Experts of a small language model.
Size: 9 layers, width 192, vocabulary 8192, 28.2M parameters.
Training: 288M tokens, 8796 steps.
Below are experts of layer 4 (counted from 0) of a mixture-of-experts language model. Rows are named router (the router's row for the expert), gate (a neuron's input weights, with its number), up (a neuron's input weights, with its number), down (a neuron's output weights, with its number) and show model dimensions 0-95. Each number is 500 + 25 x the weight over its row's rms, rounded and kept within 0 to 999. Numbers have three digits each.
Before each expert's rows: a language model's description of what the expert responds to; "raises" lists some tokens whose logits its average output raises strongly, later layers aside. This comes from a sample of Wikipedia text that the model never trained on.

# expert 13
What it handles: Infobox field labels
raises: ":", " to", "as"
router:501506497508485550524499487473473497501484534547557491514532485518472489501463488464465513550483471484545520501553517518514502471533510511473483555533485502504515501496559516503439505477482528499437510503483505487559513494516500513500475505503499482514569512509477490474486486490499469497
gate8:518515513494508482476473514509506539502516476491504518527506496502449468477489477539480511535501488511502519514514471551459525451543514518490492528542477525499506547498546483478516508502496501476477468528453478483574565509538493508476515530507529493505546519479512495496495494497522502468
up8:486542527493494474488539490472523472495526473505522473507532478481529517481509541502456481455507506481451495532488480518485458537532534513506528492453503498533486509507474499532464481523520488475521524485500498477498504483514488503457511462498484507519488490555513498486534477480490473539
down8:467558515475507510496519533477463506548448505526481463519512473502514505519470525522479503500515500458475520512491444496538491494464513469466513495460484498505505544463492481494476471532517517473495519512479545513443494539506491530521455471498507529501515477465475518482488469541508483572
gate9:535497552531525525490514475468494485528475504490511530502471513461515513505465532539527516512489519541491484510509547492451480444523486485456522506503526539517439489457469482556507480518455529524486538512502522476509474491501443515541467527528536470538513466518471484522447492485477498529
up9:482525459486459458444519502490515534482475499508512488516507483511489469492514517470513467502536490529496483498446503484463517497493498488467421489482537506522449502481511516487546516531505505486542464530473486474488476525492503479488506479454457499493484491488493480495542504509542494471
down9:480506520510467522532533493481497477524497525508524517516542464517495494523510478547507479522520535497467523543475483485528496528510505503473515479451513574560477485491450485506443517533504543476527524494487548517469536518509495488502548546497487494485467523486529515474506505524483479526
gate10:493515458494538522481505486517501474490525474515519484543481490527557539495454516459511482501536519484457503505461501491450510524514482544538489499485507476480508520497525523484493526501485510511478497516474481473538510493506525509513466465501501548487523530488533497476527464510460498517
up10:475533518470560491475441472489517533477495463477478490516507536500500499490497444461497502492548482502496544547520503484503514483484514480546466485480496530497552488466530512472505465492478497524497524493474476503467499542494488491531454499525465512500553510474499484501486535507528487505
down10:497491479525518492562509508460535483509509522506513469500503479482524496532533510494479505516499487504497492530526516502512507487527537461499492531531481540486492510498518525487524478527513502543528509536476449471490519539538515526503513548517514498497501515503493505479523532477506506464
gate11:465529515517494543432489510450510509488483574522530478490517506467523536500533464490485492507491472484480539498486521528520510513532436494490501483521497547492473501508520511482509566477511595507449501506471506457567500497497480502511539483498523515497517505510498501500481487495494479538
up11:558496463490503455486489542508535466474532483486513523476481495469469516465523502512484502460514509509526519503450541539513503449504493482564495535532518511500496491473502523515449529499478564511516535511485494481566510504535520475527497530480504536495521503491502462529504492493481523518
down11:486479475517532513526580544492472487486559483518513508544521499468500500500518449447501518438506488509499506475465508491508474509497473500484479514464529514486513482511479498519519499489538500478447498513535477487482508528520515519488515517472510505487533502527477471515489505521554479504
gate12:495484491465505528521469555460486487546541530523495468478480517498483531461507464455514526501507520541491520515504569535462511473483484484507485493473533525482516474498474481498476526497505474488534560487478525513565538482460471534514513527495540446532476519472497539485492501536490493483
up12:483507527515506513526479526447508492535506532537544522485480512482494465488475505499538533538472480503514515475476573498484497464496478491516492530457513503506486533515509512524466518464490468497498501480511501506496535503475486512489521487507539488489506504521481529478528443464511491526
down12:507475509482483511526519498493470514521524490551513482483493528484500505440523491494497504520503470537483507530534517516514526470533525489445474504511485534517555493478491518463502571514450533525509495462476529515461532497481492475462522512510527495530468477486459523535496500537501491478
gate13:478453498449449500457534486519464504492498528510493510520482502505494528476497529526538439526544472498536466443518512518521494512478512483501531496504491512538515517539539510498466496519481503532503503488494510516527546510499509493527502521496530486525523497465477465473479486501502471496
up13:532521504462503503520521535497550538554493472475488520491543510487473510402506514515487470503456522555502461492515466471478520480536450496481504479525461503510492521523519502513503535486470550501519528471552518516520500502463498510540466486461456528465504540509533514488527523510488489543
down13:443470468530533536493497514502470473509532519459555513475497494515537461482481490539566520519511497540527488520491490523473504511534496529510531535539484501500451495554484533479497485520497481534490482500515463487461497488506495497534473484554535546466522523481483539506525503464472519532
gate14:528493486498507569498477511491488502480517498510505514498496480528512480510501490529492486489473460472488465539576524490504491476506494461526528502499470569507491494508513514534533489510486532482501495482542442501513482483483540473511466468498484483523444516498500499484455492470480514519
up14:512484459515492485506524531469496497466479485485525520498483499499528546508498557526504466513499506541444474470461517504519492516489478484481489523538505485496547501507486525474486479493482484456523521491495540487460514539523501500492500539575537468522484498539539530534533507453472510484
down14:490513503498547504444515489468511484510459495458469458502475507509505516457489485475468469517503468499507513457530485482519510524487513466470481507513472468500516488447505499550484519474510477542544530483510463467499489496539487513501502483476489475478523506518487494542533559483523518475
gate15:510500534499521521526460482464513476479525502500519528522528467463496530487508478472497496514473486486489535525516482533505528502470501499503520493510500549511500487506496517503510537529475516492485525477508500517469521500513466458557529530504485489497518530458510534495490464491514513477
up15:464527498512557489511432512506513492508549516505532460536487533538528462454557480497517477499556467500516480504475517504534499466513494480481496489478468511491442542487518457500537511512520475505507515460483474485533510463540472480470511485470496475457475520492523477468474534538511508485
down15:446473503522514490488521501456514477497480507490468505495561526465483510466484507496487501519515489473500528520477520486482507503537509523518497520534483479497527505506474489463521525487476520515505470504474507502519557501483502494492504524502510526441479520466486474537539533500475504462
gate16:564475500514514595510490481477477530511506547517494488495530485501499531476478529498473507497456464486499448462508518508479539489491471516527514539507490524497488508495500550522524500507483468521510483500509509522579513460535522542509477530511521441490507468545515518478490495476491465561
up16:478448494524500508500472495500511526483503489535509515497484483528493500473501543520498492544503489522520453481499467492510471510497485506515508487505508521489505511524476463499524445432480522513515548561504535543479500501478507483477522498477477482452488501497543471508501482503490551489
down16:537477526490461559536507484524495472457467529501504531522537491521503472466505502522494537486539538535489487499467513541493458521506492513500485462513499510528483548515544506469537521530490528493488522503506496526510468498471530512549465523458458501467525496489454503518533515500451554559
gate17:493502491523476502501501503545477470539517507483486498501457489507485508543473438492532516498507483543488508514494460478492490520470495490476523495503491500489543499452472500487512500488500490525473534490455464475506529516469533437507481427489555493545500525514490487516510465474537499541
up17:561539527458468506489500546477492494510521473509519536479515484469506455489495558500509484497525444516476498503475482540534505535465508521483529486503520520501510539445533509519519512570482508511502480535505491477492527475482528476455511496505501511463498502493493508497544498473496513492
down17:492514473479502485522485537509537461494506479541524522487516471500508498483506485480555459517518498475489482504516541480529550534536541479491449455482494542466479507479524543483497510538473495465540487450496535510500461481497478508491484490483513496475484483536493472467521504456474511494
gate18:471477490508500506488490460499500530464545466501511486527480485518518489498503464487501518464480486508512466496520506487466529518551460525485504468509485481536501487475515518533477531502488501484484500497465495462580550502491502495540496464538512468514511508497499453487544492449506491482
up18:496488480498500474463492511511476493483496516508546527490445549546461525450510477524504511507480521479459472489525497463463540533500521486547540521496499506518467463493492504516523486523535483458486527490488452562516493527460472514516491500497493525555490500497510497497482519510488476513
down18:527519536472486507512526539471477525536491504448504519530481511504539531508489547496541514468476511502473486536486490515476499501496476478435536503482523496517476514478529479503464496475479459479530474522517524560472464549509519502503478529522502556467500468475535566525485509533434453500
gate19:473482508505486504487513480520493508526471473505501509503583491489474503557533517518470470548492506554530519493477525531476457462532544489481502512497524521528522549461486526490508497510484502485475524491476522489542497465524480477500516494499495492497504488499480483477512492460455492511
up19:490521495535480484487481504468494521514536483454552489504472528508564496555495490489506482533456471502502502499490545514507501444458515520460508487541507453513508530514535514511508494444470529511491536503520493500446502460495535476489537486488516506529507484496477489503490534462512488548
down19:493488529501512435501439500538497501519529502492503457516470495495475508498542471500465484554522505514503522430480486479549509522506512513421567477562493502450497506495524476498511495505495511489508538491513537497511456534479468514498492497422502472506470488536465543464535502516519551517
gate20:497481507492471518475511479510560509511476496463523499521517503486511517487465474458523527539491522447492454533496502470458495524515480492484483544526491506507524485454517497495496482485500467504474504502516550460518530521494479487479533482462485526528534482471502454534507465520523488519
up20:466487505548482529545494507487484500462488596514508522475470504467482518514493466515488492539482482525494497488537519503531496482468466513555563493473530463487507532464499469494489532480501534474481509481494457495489468487486511488537503478531532461503502505481499476483502517500505515485
down20:474507474487536484505505525511524498511456491461506519493491463468461473542522439520497505496478514547518522471541506478516494509494502505470486481499503509512516463504528508510529499498549465477497472519495469501483463465518512435503492522538531491500536453488482448498473463500519456483
gate21:532495454501510504537546533531487496438529445466515495520489516475465474507521500516489470470496441493514513491507467490522517482475472425514521504494513467518508521468485538514452504522433491522459532494501518450500520489510494492541500476494506472534515528506532489454460439510488476520
up21:492455453507508514558510483528489502484494526518503480481464483491509536490521512509488538515526483455510522470555508518486511510458461517485519504463494519494473534502524473488508471469500575478532509512488535453458424499485503492511513518457538521469502502492516535542505533464516529488
down21:481475451523518488528497510506528497444535524520483525461474496490502486473494442499518482520518551493523494512504548448472497548533494520513491458503503507543473491540504491465526506511510477522506562482457508497522509500510453512540472524472487522464539535476519476481529476522506524506
gate22:498530492527540528541498475488465448504506495531541526551459486550512491505475478485472475521481500521545485519542546535493525515496507466478464528456481490491500480493506492494505517501475487518475527507460501537521482468489517512501493504520495548454537538500491488520515473469494494503
up22:497469511563510500536512515483466467500511502507466481518529498528491510490500495506519515520509492473497518528509521495508466483503518511514429531474566483519489480514517513490533507504506487453495478509483478471515507435540486506511472499486479487498499476497498498531498475490531538510
down22:451511486478514523478526497462472494496488481529494508525489505515497512487502453508460514473466500484482503499529518504475499493516546496538482477487529503515534527465527500514485531499510443474501509493442543468484499484482460490489499519490488518452478482514521553501545490480501509527
gate23:487508499527521550495553443493483502504521484509494463487533497510484491514458507517489487466482499485483490521464467563435517491472499506535476522487471498491489510474533522460508476518517513467453510487472501514577481496542526530496499460503511520539479465509511465471497520524526472510
up23:499531474522461470495515459537455496504531449499451478496527493486535476520508481455515499522471474522491491507500521514452563518524519457511522479542512520514534558487499511555468477499499525522520480451497522498491516507460515525536468483511506465472508471473479478471487450458445511487
down23:501471549488496487470489475517480490466516480511465434475514556462520510495487511492520486522494514487463514505490504489490552522471491501489517482428532494479506479477502521459525537506536481541526532486484487501482494473447492476506541512545487502510521460525461498495476513483516477481
gate24:544544459506538558529488455475526508508494499526475484498529505531504493508460491483489524491479502536534467471459531541509482517475524470475520514565467481484478446484551501509463509500485489480524461456509463484526515510538514510528493476457518492491501495493526476470526505496507516541
up24:512488516503467491496536494479516514507524508501487514530459568525493523468496507468543470509548483491541508533530492480476458439550482501517494486498514497514528515505464476491491468542511525523459512505481498488491470469537507529492510476493500522504458500457507497493499468474517453497
down24:509501536499515484478514508504505519486547474504496437523492508499469492454544472514507548522497510487512454481477484508452502496487491515495520530493434518508515469518456508508494467502482511477479501506508494519472527484462551491541525489495513485487491527496501494540495523486536505499
gate25:500506454513518510511529502493501514549449481506498496516505477558490482504517472535467495558493498468564456482498477504470505506505534477520486492527503515521502487479490503491459532480522495516509500491516480471495495486483434490522531475523486486485522460519466535507494510460504503497
up25:518530521513542499470500501525501488534455495534509515500498462513486477491471493485527501468536532479478515463553504495516493494463498548544504507482516497524507486504470529475514490449482482508471492505498482520516499522532524479494543492516502454431514490500492509515496472455477502510
down25:504463466512458515506463442469529494522480517514495454516533512480493502510465521495532506481553508524508537499522491504473504525535475492494468540553496479504503513520519517528496498487523488535525476497494570513483459484554474532483498476509456525506509525506511490503515508497478520499
gate26:512548514496511484514495543474499516474552494505544457524527498526441511492529539451514535493516481515508525522514505474520502512520514500488488495474481506489459497474495497534463525507491476547513511522443526500492476476471531509494503534499504447475539481536549512528489483487486544469
up26:519509508536509523523471544528457506518505494539483492498536506517522461505473466507472496453491525492429510499540505499474501468470477500476515468483515478486477482483492507499502488508536494507552480510474526505488491514458488492477478468503499447477514512512512470467472505475536519477
down26:476520498493526510549500514516478518525493495441465525510476527514484466506518537491449515414560514497485496468456529454486489464503500507478486536500479510491486516472541507496511490505475505493475467515478517511482517496464510472534502518487491466474462478515574487509465532486517504521
gate27:518515511488486555534462536516534540510510503521535469532539482503486480507460510525457507509499484540496536501532505505500516467490530484478501433524543531487461504509523471463497516471511462552493503509498466524529519526493486521483546487473493498516476499494513492533517523537505511533
up27:537480491505500493500447491533500436506508503525486515462482457513522539451477498495504486530507498499509510491534506520493528461491536475502512442564512529508475527513497520499484496500505513505511498505450474490516481493525475451504505519484504488536541493464519494507497471557518506517
down27:491496485486533521460509527506490535498492496491461491529447490519510531515493500489499484507502493557517497532486496495514500439524510490505444512490546509528481525521476512473479509492459589447508500504513470512516496512515498472492502487530492527525542525525491505528491477489510525519
gate28:478501485506508514535593523489496521499478505563476557540458552510495489481488528498541515454489489513500524514489489492482548538500520458525513515525493493505526501495465463510454488533510511474488484512481472511498512519479488467499513472555499455516507478476520460472492479492509517467
up28:495452425502478500501499496510513521501489496492483516515495501478498533495526522494517515497475517453492529502514478528505479510509491491510460499471509508492525480491455529472511528506508509436497451525516525484504500470543513488481495417495486510529502551525480550495476499506555503513
down28:568511473522536487524552505494506471484488521548493491484451494516501468479523524484516534524476493505448551495490466481463508490547484489554497471500482516465491471484482522490513481467515487525531484498505518552528509508539455511518506494503473506513513495497454476501501490492496504502
gate29:509471528508492511505545545480476539507513506521572460502552501524546519504493527513543503523463496492507530519474506531499465557498498445438492457516490483489472431496546475513486482490520532493520506460492526514506479467493523511485505510513517481504500478537473465508505473521537517486
up29:471470543483505508480437513526495495515495505516505509520517470468487529521476532487474516458518498468486513538477518504475510526552509507498514527479453514506509525514553550505523520474463512507509499485509487478490460491467492495528511525494536508525465519524479467522487473449504515465
down29:505513492481500484480500518481548482536502537493529523487508493482510554526465512459462469504493492508559479466481530493510450474483499531513455495531502552535499502476531473497458460502467506472499471527518493492528479437485517523556479570486461462484507494487481501474489517513488510523
gate30:490507500528533522477509527486486478514527529527515475512464491538496523464501498557463502486437500519484476518490495468465515470517536506547511522499484469469511528471502505545505518507538471496468480502475440514503563443513481482527499482489462486493486501556527489465467488473512473496
up30:533535449537488492507509494493517495496454469491549494459496559484557461477478487484521479467501522486544531498483488488508496491500455476501539460480482534512462497495527477540500527468505515521509506484480550457524495496535528479496495536507443507507517462463474517489511517531478453511
down30:512496548471469513479553521498538506471546519529484541477522518482491482492498479518493491483501474523519452507465520494495496491482494492500547446524490485537547478462529505490528520511478483517458481513508567512527489481530489501517518492548501496504499529503524463500470529508496536494
gate31:474520496507482500496526471488460497470493516506491512473498485527458518524463469532515494461510503558525475519478514537516515491451527495504539463519523502480540495512496445507465506544470507540477495477481522501530506490506499521537511470498510505507481479508511485463459470505489525548
up31:475454473511510488466511478494466519527492526508520470479468501491519517500510491471557462479471477466471518494482524541500489470491518545470523522530461523497529521525510488543495482517499528506469480488477474473563497536507484453530545479482474509550456519470503509465527468533544518472
down31:488476549434523488517525468503488553526467499497487545463516473552482484468504472549503506491534451488505507505513495520521530523507488507519541507493539542490523495495465529473482514465454461488469489494496492535492529540549507463507488532524492498481486472497515469471501516525482470472
gate32:537511555519504499467527493497570491531454546513510490523507506493508510525459475499505480494478484521459498490502501528516532458542498510454487495492479496486526467487479491470447508480464503485467523479527498464516520503489503450506469465492492474546497497499500503470474464526476520500
up32:529498500544509499484487518503488514479488479506508493508571518496490518481538520511452543489507497507490472496478521460521523469537521469491492505595455486492497505474456493532465493485553532526515486519464475507469446493520502464520475529529527504471466496501533542504486506501521486500
down32:516527477455465496493499543526518506520522516478471524501469513506548516492449528448510550515523481548491475498518551537499516479478458466493508464461487497503538486452480460519527497502497493506523510496518499486503528550500492507533529520500508456546486511580479482500495499526519484475
gate33:460524506476503509467499460458520529505479486487515502467520486522473483487475548499439503465510502536503490503494521514478528514545502512464490493483525479493468543487519490520512476512499442523447483488541484524503494528487493487516484485504515446483525516523530481504476466455504517533
up33:487516498485517509491507491484482500485504471522505537516523487515487483465529527480517488474461488500466554487468477530492497453513459516517495491515578530494501480516505491520516545478508523438455500480535471524498451487498459525487493475527491458460476557547503473524503515502494470495
down33:490492433503479496487507488498479474476542498477502511548510479501493485511526465480542452523490517468499525511501503496490509486485498495487484506494486555494470495489563475485490480496504531525562491523467438483514429520481510471494491500485470467524517519519502484489519502534500485481
gate34:509524481544483542530519429486486510483491514468495510560549551482496518514499467476479498485436511465509520522523527475489455483489484539521518478516460481479536491508498521508496440535515470501488514473516512514461505502476537460498521467506527469523509515528496479477524501501551501465
up34:496546469478484513490496458453468499519498502495532482523500516524493544450489463495527545551500479442526487478521500509528479477513485489488492466555488510489501459508495508467481474514541446502495482507485476492511513516508505506513470560531498471489487498516472435495486511540475479541
down34:523469537502474513492497513521498524492534466537481488469500498554487477513497577523508502485496471478500470438509491480551453498490539457499524495494486517514499538497508515462520507463465515472442479466534505488456525496465517498492486516529525493520479502510503509479470525474472484513
gate35:501513478455460478518483515506532488508536549503494527491509476492474553518507490539518513482485526514547514472501495457449499486477515500533517517489539506424485488530521468488526494476510519493464442530534463501519517500484475480495511556508499486514544513535511484474485478515468500462
up35:503473510538526513493510536521520500482491488450481529540459544489464503561468490529510479516516541510550505525459521507471508455479489496524484458460456524525492513467508465477485480545488470512519505497502507487541509487491475506509516496488515482484517495533480528504480529529478490499
down35:468513464485500496508532486553489527505537487508475490461474499506543474521474478520503498522517548516520523531499507518484526523474519451496517504498537499494465494505552501521496494494479540442481513498539498481452507472569490521508578550483511432528494519504508512516528492502499496490
gate36:473511471488525521485523514456504511523493509513433513514552512535475460499498472508456500535516497538498467474537553492513512484472489476493475541508490521494463515500484476467511481523456471483484508497471514495506467477506509473524527496511455466490525489523481483523491470523480480461
up36:539478470486464537468523496526522492458524458436492466504477481480494506477501505463488517455469477487526546492484505515514479496474480482491490491496447488492499476485502506488463505469533478523493491494477523527482536536507509521503542485507490473495526527488493491480502489494481489490
down36:513489505534465488546502518496516480518470532487496461475492449496492526488470509505462509527511519521484505499514554514509525504497462540483503493542475497508487497499494551493458494586486510500548505529474499543466472505500505546476481482493517511493529505485525459491485485501510513491
gate37:532507509456500481508485511520465544521541537516488523512524480519482528504469468486506499540501533493441459499522500502513492500485485476467528546483503536519528565490469471508550504438510481512485464550507502511540506509461512522569517528473509459482472474521485484519467479511545501519
up37:508489514528452504501526503523505495473498515489525519501520563499500504533521442492474514492486550487496512453444454512501500546486490504522493482518467532489513493508520497536483485492491496482530459486487468505531493480500511501503482524464489449503493506567473497504466495460504512514
down37:508506515479470493517520478519487544441523514553508475525506500473504511461454511518481469514488507475526553479493531475492570481501472507493548469510494495482494528516516501511509494491490489471463502522495493470507520491413483498492503514516499505503514479500493527472515501476487439529
gate38:485536502514516547536474477499515502533442459520541455507483469491540492483499512511511586487508506508528506462531526500481489478494510497535497501498477492523493505495465528472526505482457526496502516539485469479558512481529548509446501478505480526486492513523491533476517479537516487518
up38:513543507460535501511503486521496525519496517483526490465520441505503518472502494548472524529515517517501513477494463501510499507519497510458491500453470474515459462521486537509490494472496514501495484564539497540531504525510497463454499502576509478488540479490492517482490548513525495537
down38:510491480523489486484524470478471540505459492478515509501496508515495467487463496485509467496469508483525535499490527494450513507558514451495518547493514476509494532470530504491532473492498525483474552520510500501491471511511514525478539494459578508503533489483504547502495518492480543452
gate39:503508506508518501456547432476539469523492493482470499501487538547454498493494508493490523520490487474509456499490530488495493508456524507465488506492497483512486465523489511529495471488498531510480522501519538546517488428532479560522473448472500478466464540495503458503524523529476509520
up39:546484501468488539474488539524501481448522465497511509452515474525464482488506551498506539489523499482491504494510529485543486512503530484491521518492501517487519493461497498508505515498525487499490492455510519504527512493479528510532513537502484529501520501466516514498560528460481571492
down39:515504471484467499550486494531495457517508479505449495526546540516529471475485486472496446464521492526468513541502499464570484484523521485495509514513467491486480507481520481513525512550490484495488485546525487506536536466500513487471474502478537489501504495498493510469514463523509514494
gate40:521498500480496483520486494496492538529532511516496482510526536495471481528524487509498499496556500484525496500542513522519478471508484527574548509521500479522476528518521495492480480512480474483519472519495490466500500451473488504525492491499520510500534548547520510492505484496508554441
up40:520474581477462521461470506484475510501524522546548472506493468520508494500491477499525515498522500515524512551492517491491498509516528498557554494478521461506496465484524505514498508524483487501495506518500521506506528475508514518505495458471461500473520482515471500505457471426480472524
down40:504506471511480504547521534496490482504459549512501507504467530543487495519480540490460512525449490454509493499489489545476492544529503526499562498479495511503474453437493520482502493502485490475482508521521497504513500520496501485506492499457514493511508512493498525473507496518467540502
gate41:458483509519531503483494532515501462461549489517498500490499493541515538499493522509516528502508530468563490473488542491479480532492538479538487514528476499439530521531510507527471528492476457495468512562485486476538513474515520489496485477483478498495557527513539474518454457466501484498
up41:454509523518509491498496464498480468452496495478495515480456495504491452462499456499472518460487492544528499468525510496564506523513525535510485497516492512496521484493534462502508520469509488491543500545495518515499508469476497475463447491463500508510485504506496537508503486504509528518
down41:529487555539497526496494470471505519494532507455486536520494527483474491499511485525544477511514504495490479524479497545511512539491542460524492503493520514544474485501517497498548499521504507520502502494534486533505539470535499476486507502477548514555488474525494490476535461482511472502
gate42:497535441538519507511484510507538477504516505491522508466524444513450543493484529487502533502476491486492530533517503471532497486560537499476483534480521519471497500510531503499497530529398532516523523518469532511548487496481525461480492504529502484532535546486482525499465470488515532510
up42:495467532531480508529511493475469512522510504490501507429455518497469521458492505474483528512499512479510514506517491525465488524507491481443517513479494523518443497496515524479495491519502526498506529515479475483500531510518474517497554502490531453460527524551494490511481469505478499484
down42:524537491489501502524524497493481504552543509503534524451484529444522476476436497503513518494462534496519495508495504504494504526477482529474501491506508477505532546466513504477536515501519511520501519502488496492529538504540491480511477505506481473534524483517502428496513510498472509445
gate43:525516497501488525471534496502507500511507516467493461520493490532512491506487458547497543499509467500505491464534471515485509443483515472481502522500484470500491511484505479513493458518482489516515471470465490469563561513493481497502505463515465541508527510496470444519498476486465470479
up43:499482505488477483498488503522501483475508507528566485511468502528468487495537509516519497486490518505453501502486533505452508500504470537492447523508522497521498516507505484512486493519523507515480487508535521485429490511456514480508518514523453508529482449511512540504554465477465540497
down43:548531467497485479480481492519506528492553484495470515524508516462523456504471497511450518487490513507531493498501479515490540532529505472466548475442499490502530497506500509483515546436523481508488472472495529532510470525491551486514485527487503501512487508524510470492508524486484496480
gate44:527512486495523516489524507513537540489495484536527482563500493491512491481497468456546527506513492440542499481515481474496459458506441496468456468491534515524499496516509473539478486518508552496506472515489511460577491467495480497511526510484506489498534482465533522508521481472501482482
up44:498538444468525518504514511479456533489490499507496543509505479502495514539482530516549525521497508537504473526518513492496502518528479484535499503488492518510539516529500530505507482420491508516493508506519489445517529462476524497515503503507498495543529448496479490461502473482486512484
down44:477485492562514528475520510512476475483512475489494465472499474497496474518513445501533498445530463510508507550465496501457494470513555486483514474478528489536451521488506497560471529500496497500497472514480483523482443475559526511509466507524428504521486509505491479518487510511502529521
gate45:497515547528504484509496493488484470492484519505502491522510465501535477540509487489488542507479469512492579527491497546494460496555509489495519500532526506493508501497467522475540528494531449478487488485450506500512491474530521500484518466495472542512452502480516478522490501528459513468
up45:503524509488511513539504482499492513541540533500512485544526456538491529503469482512489506498444510519555487467519530515502533510492474494500453476488451487455516477477499453485484508522550471484513449528528516564544509473525518503523538520472494537504488494486486502527465525483493499514
down45:547515487521504535505518507489514487502562453522480516488449503529486493490513483494524488509500491458472502499512501469455530465548445502527475475509514493474512557490488498503471460512506456482510536539477503545518538507523490466466509502476479485544481517532512530503465483503471500518
gate46:537504529491515481515521536497490509481513498502501522543503449529519514480521477503496480492492516532522469518529502476507514504537511483475546543457450513485524528514534473486481551504472469484480476471469432503504494467513438463527518456453467514504491530505508437482540470504523504508
up46:511500457504494467507497497483485499491527503509506519497489512513494500488509485472546499538488507488470530545454477517473492526494471494547498549494463507491529493452493504497462539498535494461533505538449475466504507471485509491489502453463452487483486473457474508519557517474481533542
down46:516543529555521497501519523497508476505488532519504532511501510507485556505478554544522449532488514560496504554514505491515536493545451475480468532528491493505482480491485526496487493469507509504495512479458447510533476513493535480524494515477476515507483475497483442511511501508504496500
gate47:493533481536491526486461513506520514504487547545508523486491496522516523518521496492506505535459492501526513500479501471513501468502498521500531515483518486478503450504531493461510434496526514426479523476472509487530494496509478506505509530528529479513473513510483442499481468486527521541
up47:542460543461499506465484512520514517496469516487493478519508520497506472492528506521510509497524531497515504524532501520481511479500506507521497473549461478531479442518497449429554513505522498533517477496539485500465525504492467480460457534505522517547508479497479490497535468506528540488
down47:522481556486502504468533477498509493458498531447512505506507469489548470467489516513516465531482451474473530520485521502514536496518499536514493546487469513505472513520479546498513460532494498497512497455501513480509524500458468504494516524459468470531451465471474506483500474494496510498
gate48:516525487492549512488507493479531525512466495495553526506489489537478498511445460496494532522508531531497489507487462501505541505533476497573508510525505518533531521517490431499505538496539468474467480505442524508510519470532504522482512501512497489489516535465509503519480508562464497532
up48:496496479496489496502558504460522470474513487448540473470492479529519467517535481499522528484503489469480507532498492526466503530496509517448508530533453496502520484537520492510500536488542512528515512504460485507471452535484539480505499494515501516488483464522478478461522513495529468513
down48:524571488487501480539473513583496490538516539490501528473541482482448511504469479511515527504485522517466540485500482464472456496468491452524528521476502526526480484488476499452503480472471494507472518479463506490504504524538512454505505495528496501509494503476533483486500464491504494540
gate49:536466475466513546489509510513504494508517531540487503510520500460485512498494484497488526498482468497512488500545542535531496500497503543487540466492477481491514516518510493489568472521464514461493508462453506504547541495519462484510476471514473463543552496508487522497442507462479502499
up49:491484520501490471499499504489507497471494459504438509520521541495529484548503490526466538521456497479486494467555482487515460481452513493500455490488494525493505438458542526496457474500521515504480477475474535513524516478515518490536497479475518483480489527508507496527476515486504493468
down49:497534528501544539528513477549495480540472483461489524511503517502479503470541500463479482484490507518534554451498484450534442487486508485558558509541493493493538490536507509501524482495529510518495490513487471524502520479548497509527469468501460489483501516523470508510507442447472527482
gate50:520530480479479515511465509487523480475500520505527465514477529542502493506514501520490496518475479503503502498536515469508486438484471478512493535483520561500492519507495540527473478446511541484467472494481495408491531485515502505504469534505465483513504520505491493475458487491559451518
up50:529476509490497511491442543481487527522453497462477508506510510538488482475544483503501500500436487482514479502476483494523538508548513480520495521506469535502525485428501498508502531489467522492511523458492505535490515448515501529481507541472513505496525522498493540478545508467490508517
down50:522481457521510487506487533540493490489470492467448491512539480487514450547471473539479517511473492465489486496448478491482475479499491501503493476469488511458501488495553524479524494485523516512487495521528505513472509496493526534509499526519501536480482461520451483520473439532501492532
gate51:522525492513483488523486483453515484466511496537526534506515469465500526498490507504494513505483462526544551511480476487478490543582484481493469501474516510482474554521462451502480504471470489530477530511483503541515491518548526520474517533490483473486500517496477508496437511503520498538
up51:467488519529516502458497521516479506490475453503483467498447527504526556492505503502480472554468515486512493495510536549471507524554508512509529426476486504462467467515504474511511511532522465493479487496491510491521523474474473558495529520506482534510510471458472510520487506583487498472
down51:478521483483490512488498488485493518509479497500525516496452464535530544479529504466476484456499447534534508484499488524457496494475537522489478447461476508488464487486510521489501441521452497496493514519538486534493506476555499453447529468486499475491503473439498500495521524538516511474
gate52:513477515487501581509524535493494498554489480509489488499555525494471554525488504484513513506508461517520518488529499510468542559494538457491472488475478494530501518472509478492480440513502505542490458496510473486481509523511533512505478517467476513459503511507457504470494486464509507507
up52:514466527492476463485546535496460496455502502483482533472512502493502507478502496474519470566501553492478488516499501483493521524488476511496495521487529493519484489491524488512512500494490518524452537479501514496520487505516500523467507523477476460519446495498497492531532526493500504528
down52:516547496524498524474504492508484531505538428502525471542491492472511511496485493522500512496510472503511519523520549497530535536497557473508521513481516509498516464504460518491487481506498453500463529508477496467486467514526514480515506497511468510494501476502523536468469516470480516455
gate53:511513489460508481469521544495513542500500488487520499489531516537507544492518462479496529554434525517528495519534505454471524501488488516481491525467494540564522472477449524478479504553513564487488500504504507508510504510466497534469524490499511497479484515464467507472463523505505469473
up53:486544529465488520533523520518482521542526490525487512494504542502502485479517482476520519479545495507482512499513494464510494461469498539514497433507485553453530491516501543517495478531483491491472501478473457490517514498499475480521522524522482490432468506493452475499442519508531503497
down53:489445488544494468495505473479484493486473496513489538553501527511523502482475483532510512500507467496498552542493468536506474521537512514501480539489531471508450511503488460527523521523556523502495493548498492469529486498496548511468535529531499541472568532502492500498470508486507443502
gate54:537496520482475523523480482507479486505502555504509505504514512521458530504546491488476489477460485489486500514452509467527489470531508462445488499491504530507483562498507503510497520546444507466455473480529478533505513483528479492495512488512492495497533510550505523491508459488542481496
up54:501483512507531472492511446494534513501471505454524474500518549497503506519479521480499485483500493500485517516468471455511507500522473540463502470480490539467476511502505519446529500503486511521490512462518509503451479483488521492501545485492440502531498515570548506459501483520463527516
down54:478469529483526489468542497499518502464531464497526487485481481468498490501473450516458456510498525472498497519518507516515463515466490500466520469511470494472449427515482475501515516484507493478525471500476486457467521483474514518499457492522518500478455488476475503502474501492519520513